Experts of a small language model.
Size: 14 layers, width 192.
Experts: 32 experts in each of 14 layers, 144 SwiGLU neurons an expert, 2 picks a token, a sigmoid router.
Training: a variant of Muon for the experts, 454M tokens, 3460 steps.
Below are experts of layer 11 (counted from 0) of a mixture-of-experts language model. Rows are named router (the router's row for the expert), gate (a neuron's input weights, with its number), up (a neuron's input weights, with its number) and show model dimensions 0-47. Each number is 50 + 10 x the weight over its row's rms, rounded and kept within 0 to 99.
After each expert's rows: a language model's description of what the expert responds to. This comes from a sample of Wikipedia text that the model never trained on.

# expert 9
router:51 56 60 61 48 40 71 50 64 40 29 65 59 57 62 52 46 45 57 49 40 45 60 30 51 47 55 55 51 73 40 41 49 67 49 65 34 54 54 30 57 48 55 41 40 54 61 29
gate1:52 50 45 54 53 61 68 55 50 42 43 47 52 52 44 38 56 59 53 52 40 63 45 53 36 54 62 44 60 43 53 59 44 55 42 53 52 45 55 67 54 52 48 55 43 63 52 52
up1:57 38 50 54 53 36 52 38 48 42 42 30 79 69 46 38 43 60 37 56 55 53 58 49 53 49 47 57 44 24 54 42 42 50 48 61 61 47 63 65 66 56 57 52 48 40 63 51
Description: Pieces of Chinese, Japanese and Indian names and bytes of CJK characters, as in Qi-u Yuhan, Ab-hi-jeet, J-in.

# expert 17
router:64 44 55 66 59 31 60 52 66 52 56 52 60 44 57 55 40 62 58 50 43 34 56 33 45 43 53 43 61 64 37 46 58 53 47 56 39 45 53 43 51 44 54 52 45 50 56 26
gate1:43 43 34 45 48 27 47 52 55 63 52 48 67 60 53 50 39 48 54 40 65 42 38 37 54 46 32 54 41 49 48 31 56 44 56 41 34 51 50 43 52 47 51 43 48 66 42 63
up1:46 38 36 49 58 36 54 50 51 52 59 53 57 53 58 56 28 47 52 63 38 61 44 38 45 41 45 78 59 44 42 59 30 49 38 48 61 61 61 46 51 43 49 43 27 60 49 44
Description: Country, city and foreign-name pieces, often after a comma or of, such as Iraq, Bahrain, Kazakhstan, Japan, Geisenhofer.

# expert 18
router:41 51 53 63 40 36 61 30 52 43 38 52 60 50 51 64 50 51 58 43 34 44 58 46 37 47 56 35 57 55 45 43 58 50 52 68 49 46 63 66 45 49 51 52 58 61 56 37
gate0:63 62 55 66 36 41 57 41 43 45 54 38 46 40 43 44 50 50 52 45 50 62 56 33 34 44 60 65 36 43 47 61 41 62 42 38 68 65 57 42 47 54 58 51 70 51 46 40
up0:43 58 27 51 48 52 43 36 59 55 59 32 68 31 58 48 68 53 65 41 61 50 50 33 61 70 59 37 40 44 44 57 57 60 41 50 54 59 48 61 37 42 45 62 60 68 66 41
Description: First syllables of proper names in lists and tables, such as Mar, Gar, Ber, Mont, as in Mar-jorie, Gar-rett, Saint.

# expert 29
router:68 49 60 41 67 40 57 56 60 55 36 52 63 63 55 55 49 50 49 43 43 33 62 55 48 53 58 38 55 69 39 30 59 51 60 55 44 48 53 50 43 44 55 59 28 60 52 44
gate1:49 47 41 58 59 45 48 56 41 38 27 47 61 55 62 38 49 52 58 60 43 31 36 46 40 31 68 17 56 69 36 46 44 40 51 53 49 52 33 54 48 56 53 54 38 59 55 47
up1:56 46 49 59 59 44 45 58 41 44 30 38 58 48 66 43 53 46 52 50 36 50 41 35 42 38 60 42 61 68 34 47 59 49 47 76 56 41 39 52 41 58 56 40 47 52 52 34
Description: First names and surname fragments of people, such as Thomas, James, Peter, -son, -ton, -th, plus other name-internal pieces.

# expert 10
router:65 70 52 42 49 58 54 56 54 54 42 67 54 60 48 54 58 49 56 42 52 29 54 52 50 52 56 42 64 62 48 35 51 58 43 52 41 65 53 49 34 52 59 44 47 59 52 47
gate0:72 65 44 35 46 47 61 39 45 51 41 57 39 35 46 50 62 41 64 54 63 60 54 44 38 38 42 45 43 61 53 62 70 68 47 39 48 63 47 57 51 49 62 48 46 44 45 56
up0:62 40 50 52 36 49 40 59 40 48 53 66 54 46 61 56 51 55 46 40 41 51 43 60 38 53 44 51 38 75 51 53 39 45 35 49 50 33 48 60 44 61 52 56 51 53 55 68
Description: Digits and separators in sports stat tables and chart listings, such as appearances, goals, scores, times and track numbers, plus header cells.

# expert 22
router:50 53 71 44 50 49 60 45 68 38 45 46 46 67 59 61 41 56 50 47 34 52 47 34 55 41 58 49 64 42 30 51 58 47 54 77 55 43 42 40 48 38 54 56 45 57 42 45
gate0:53 55 48 50 41 57 48 50 39 69 54 44 31 44 50 42 44 49 44 48 53 61 44 48 63 40 45 46 60 40 47 47 48 31 48 45 54 33 44 69 62 53 42 59 77 66 33 59
up0:74 51 51 31 40 45 52 47 37 52 54 49 40 37 49 50 31 54 42 38 43 51 46 55 63 45 43 42 28 57 53 63 38 34 56 52 65 60 56 55 55 59 29 53 59 38 35 47
Description: Everyday verbs, auxiliaries and quantity words in prose and quoted song or film titles: Go, Got, do, came, more, should.

# expert 5
router:49 58 49 58 58 51 57 57 66 29 50 70 52 41 64 68 47 65 52 33 37 34 53 40 41 29 54 44 56 72 49 44 50 64 55 41 42 52 41 61 46 54 49 49 43 49 56 45
gate1:56 38 69 48 50 55 55 38 49 56 36 38 58 62 50 39 72 36 40 29 44 65 40 46 56 56 52 34 48 33 53 51 40 42 40 69 36 47 41 39 55 63 43 42 34 67 41 48
up1:28 46 59 50 53 67 44 53 57 52 36 34 61 52 57 52 70 51 43 37 52 48 65 38 62 55 42 48 61 45 47 45 38 58 65 73 45 45 39 55 30 55 31 52 40 48 47 49
Description: Table pipes, separator rows, semicolons and digits inside codes, coordinates, ISBNs, CAS numbers, scores and tabular statistics, e.g. 918-00-3.

# expert 15
router:55 56 47 43 60 41 50 64 62 43 54 62 52 50 70 73 47 52 65 49 48 42 57 54 37 32 49 48 67 60 48 38 55 61 43 44 43 46 54 36 58 36 52 51 47 54 41 42
gate1:30 46 56 58 54 76 48 73 61 63 53 53 36 47 43 50 49 57 50 40 60 43 51 45 54 53 77 55 70 55 49 38 46 51 59 45 60 54 62 56 52 49 60 43 53 54 56 51
up1:56 52 39 43 68 49 43 48 40 53 36 56 36 61 48 50 44 62 44 50 63 68 57 65 37 53 70 69 55 58 53 40 42 62 24 51 43 51 39 42 43 60 56 52 48 47 63 47
Description: Plural s and suffixes ending a noun or verb, plus nouns and pronouns like people, them, there, months before punctuation or prepositions.

# expert 12
router:52 54 53 56 64 35 63 59 48 45 33 67 54 42 52 38 45 54 56 40 59 39 63 37 49 45 62 60 50 59 51 43 48 49 50 56 52 59 54 36 54 50 55 62 53 61 57 55
gate0:49 55 27 50 58 56 66 31 37 36 27 38 45 44 37 43 66 55 48 46 57 33 44 58 50 50 55 49 39 48 50 66 69 50 35 55 50 59 40 39 52 20 55 70 46 51 52 33
up0:45 52 36 47 63 42 47 38 43 56 53 57 47 54 54 45 48 56 59 36 43 59 65 30 37 38 62 51 46 59 59 56 56 52 58 63 64 64 57 46 53 50 53 64 53 28 54 35
Description: Inner word fragments such as mp, p, ent, est after capitals, in names and technical terms like Po-mp-idou, C-mp/att, G-est-ational.

# expert 20
router:49 61 52 51 62 34 67 49 51 40 44 65 50 60 46 57 35 50 53 47 45 55 56 50 47 42 62 43 61 58 41 38 59 48 45 67 47 62 69 47 59 31 56 69 51 52 53 43
gate0:43 41 60 43 46 37 43 32 43 57 48 55 35 44 54 41 50 59 29 40 40 75 47 50 60 56 70 40 43 41 51 54 30 39 44 44 56 64 44 41 61 40 48 38 55 58 42 67
up0:50 49 54 35 42 68 62 60 52 52 49 56 46 52 64 50 39 51 59 41 50 57 43 45 56 51 49 57 74 41 46 49 52 52 45 53 48 58 52 40 58 69 62 50 55 39 60 47
Description: Single capital or lowercase letters and short pieces starting a word split into parts, like F in Fiction, c in culminating, t in truly.

# expert 3
router:55 53 54 60 51 39 67 49 59 37 46 58 55 56 57 63 50 50 45 38 42 45 63 48 54 48 62 34 57 65 45 36 53 59 51 56 39 62 47 49 44 49 63 56 49 56 42 34
gate1:43 38 67 44 56 40 51 47 49 50 59 56 45 59 38 53 46 46 46 49 51 45 26 49 41 52 64 54 49 43 51 54 48 50 46 52 47 57 50 49 54 42 60 50 49 56 53 54
up1:58 67 58 39 40 45 54 41 59 50 45 57 57 56 49 57 42 47 46 59 67 60 57 51 31 54 47 48 71 50 63 50 65 53 48 46 49 58 56 48 45 53 50 47 43 38 48 47
Description: Function words opening a noun or verb phrase, mainly the, to before a verb, an, its, and modals like would, will, could.

# expert 23
router:61 59 72 43 66 47 53 47 70 48 50 64 49 49 46 64 37 54 49 55 48 39 54 51 50 47 51 51 41 58 52 39 55 74 50 55 48 45 62 45 44 46 49 60 34 59 49 35
gate1:55 55 61 36 48 51 51 31 54 52 42 37 46 37 50 48 59 49 64 34 54 50 35 25 43 41 66 35 42 49 51 36 61 57 62 53 45 27 44 48 60 42 50 49 58 53 53 38
up1:47 45 32 27 55 43 58 35 39 61 53 32 24 53 59 55 52 48 50 49 52 54 44 40 51 73 56 28 46 39 61 38 46 48 56 49 51 37 42 49 52 52 59 46 48 37 44 52
Description: Labels and word endings in infobox or header fields before a colon, such as Leader, First issue, Residence, Location, Personal information.

# expert 6
router:58 55 50 57 59 37 40 57 44 40 50 47 55 58 52 54 54 68 74 33 47 43 53 51 34 53 52 39 58 54 38 36 55 46 55 56 42 63 61 55 50 38 60 60 46 64 36 32
gate1:42 43 47 42 53 52 59 51 38 52 53 47 63 61 50 43 61 31 57 47 58 39 37 61 42 49 37 50 46 45 38 55 46 42 53 80 36 63 58 66 64 44 65 51 53 55 43 45
up1:51 60 63 62 38 47 42 47 53 32 49 62 38 50 36 54 47 47 46 44 58 40 62 35 44 50 69 53 54 50 57 50 64 48 40 44 50 51 32 39 49 64 51 35 52 42 39 73
Description: Auxiliary and linking verbs such as was, were, been, has, had, plus adverbs like often, still, and mid-word pieces (bri-ber-y).

# expert 24
router:49 58 57 64 52 43 64 45 59 34 34 65 71 54 65 58 37 57 65 54 43 40 76 43 44 44 64 52 66 59 49 35 58 52 36 52 50 54 57 41 53 47 51 62 38 59 35 50
gate1:49 60 59 63 56 52 39 55 60 67 74 57 50 41 55 40 61 54 45 37 58 30 53 43 39 60 56 35 31 50 38 46 42 64 51 36 43 48 54 64 46 39 64 53 61 53 71 37
up1:44 61 55 55 52 50 48 54 64 57 25 46 54 74 43 61 40 54 36 56 41 36 46 51 43 31 51 55 59 43 55 54 57 34 47 37 57 43 40 66 47 67 42 33 46 50 38 60
Description: Opening parentheses and quotes, line breaks, dashes and initial capital letters starting a new segment, as in (1941–, S. A. Chandra.

# expert 30
router:60 41 40 55 52 35 59 35 64 36 43 65 54 57 61 58 45 54 50 38 49 41 58 64 43 45 62 35 51 61 30 35 48 47 46 56 56 43 41 43 57 41 53 69 33 57 42 44
gate1:45 57 33 61 61 43 49 57 49 56 46 46 55 55 64 36 40 52 53 40 45 33 46 60 53 51 66 54 41 39 49 62 62 47 51 43 66 66 40 64 64 49 42 62 52 54 38 55
up1:60 52 53 50 56 43 55 49 38 48 70 53 30 76 69 31 54 31 39 59 50 67 59 35 37 55 46 47 56 49 49 55 52 57 33 40 38 45 55 50 43 56 52 68 48 42 36 33
Description: Pronouns he, she, it and is/was, and directions or units in location text, like south, northwest, km, railway.

# expert 26
router:40 57 56 60 62 41 59 62 69 47 43 55 56 52 35 54 51 52 57 44 55 34 59 39 61 46 64 39 38 49 29 42 44 68 61 57 44 53 54 44 60 45 54 55 33 40 47 37
gate0:43 65 56 73 53 47 42 56 53 69 59 37 49 57 49 51 58 60 50 56 55 34 37 45 55 48 58 48 53 47 56 43 24 46 50 55 38 65 36 51 52 51 60 58 39 47 61 42
up0:43 50 50 56 43 42 65 55 48 57 53 37 44 37 53 53 62 50 43 46 65 42 59 31 39 58 36 37 41 52 61 67 49 49 35 58 43 38 47 48 43 29 35 53 61 64 53 69
Description: Periods ending sentences, commas, and clause-linking words like but, where, when, because; also decimal points in table numbers.

# expert 4
router:47 62 57 43 49 52 71 45 64 27 37 74 53 49 44 67 44 61 66 29 47 40 49 59 34 53 48 42 63 35 42 48 58 54 43 53 54 59 60 53 50 56 55 70 56 50 41 56
gate1:44 64 41 39 60 43 45 32 66 52 60 41 57 51 41 75 65 34 50 67 70 49 42 27 62 41 55 37 46 51 59 49 53 43 42 48 65 70 45 36 51 44 59 54 38 47 43 54
up1:66 48 41 38 38 40 34 54 57 64 30 60 70 57 65 38 45 57 45 51 43 53 44 52 47 52 60 64 44 46 44 41 53 61 50 56 32 29 56 36 53 58 43 41 64 53 63 48
Description: Spaces, signs and numbers inside election result and statistics tables, such as vote counts, percentages, swing and turnout: −, +, %.

# expert 28
router:60 51 58 55 61 43 72 39 60 38 43 48 49 50 52 55 41 57 48 41 42 41 71 33 42 47 50 47 59 49 52 37 53 61 48 63 28 58 50 35 43 41 56 50 41 48 48 35
gate1:59 55 59 43 40 38 54 42 52 60 46 58 46 47 44 29 35 61 62 65 50 70 36 54 52 40 41 41 46 48 56 38 59 39 41 62 47 37 63 48 54 56 45 66 33 35 68 62
up1:36 58 54 66 43 53 69 57 58 56 36 49 46 44 51 67 35 52 57 52 46 46 38 54 45 49 51 48 42 48 58 46 41 38 36 30 44 35 66 48 58 36 46 35 39 41 45 35
Description: Nationality adjectives, institution names and job titles in biographies: American, British, University, politician, with -ist and -ian endings.

# expert 14
router:44 55 75 38 63 50 58 54 57 41 37 52 52 49 66 59 56 60 62 41 45 42 57 47 48 42 44 46 50 53 37 39 49 60 55 45 38 66 57 55 57 58 66 61 45 58 54 33
gate1:58 65 45 37 55 60 48 56 54 52 55 62 61 77 53 57 57 52 58 60 47 42 54 47 59 54 60 40 59 49 44 50 47 43 54 53 40 46 46 76 46 51 52 55 40 32 47 50
up1:53 37 51 56 44 52 46 40 53 57 51 56 55 48 48 39 35 62 46 62 52 45 41 44 34 33 41 43 43 42 62 41 60 46 42 51 57 51 52 30 47 56 49 34 79 68 61 52
Description: Newlines ending infobox fields, list items, table rows and paragraphs, plus section heading marks like == and field names like Clade.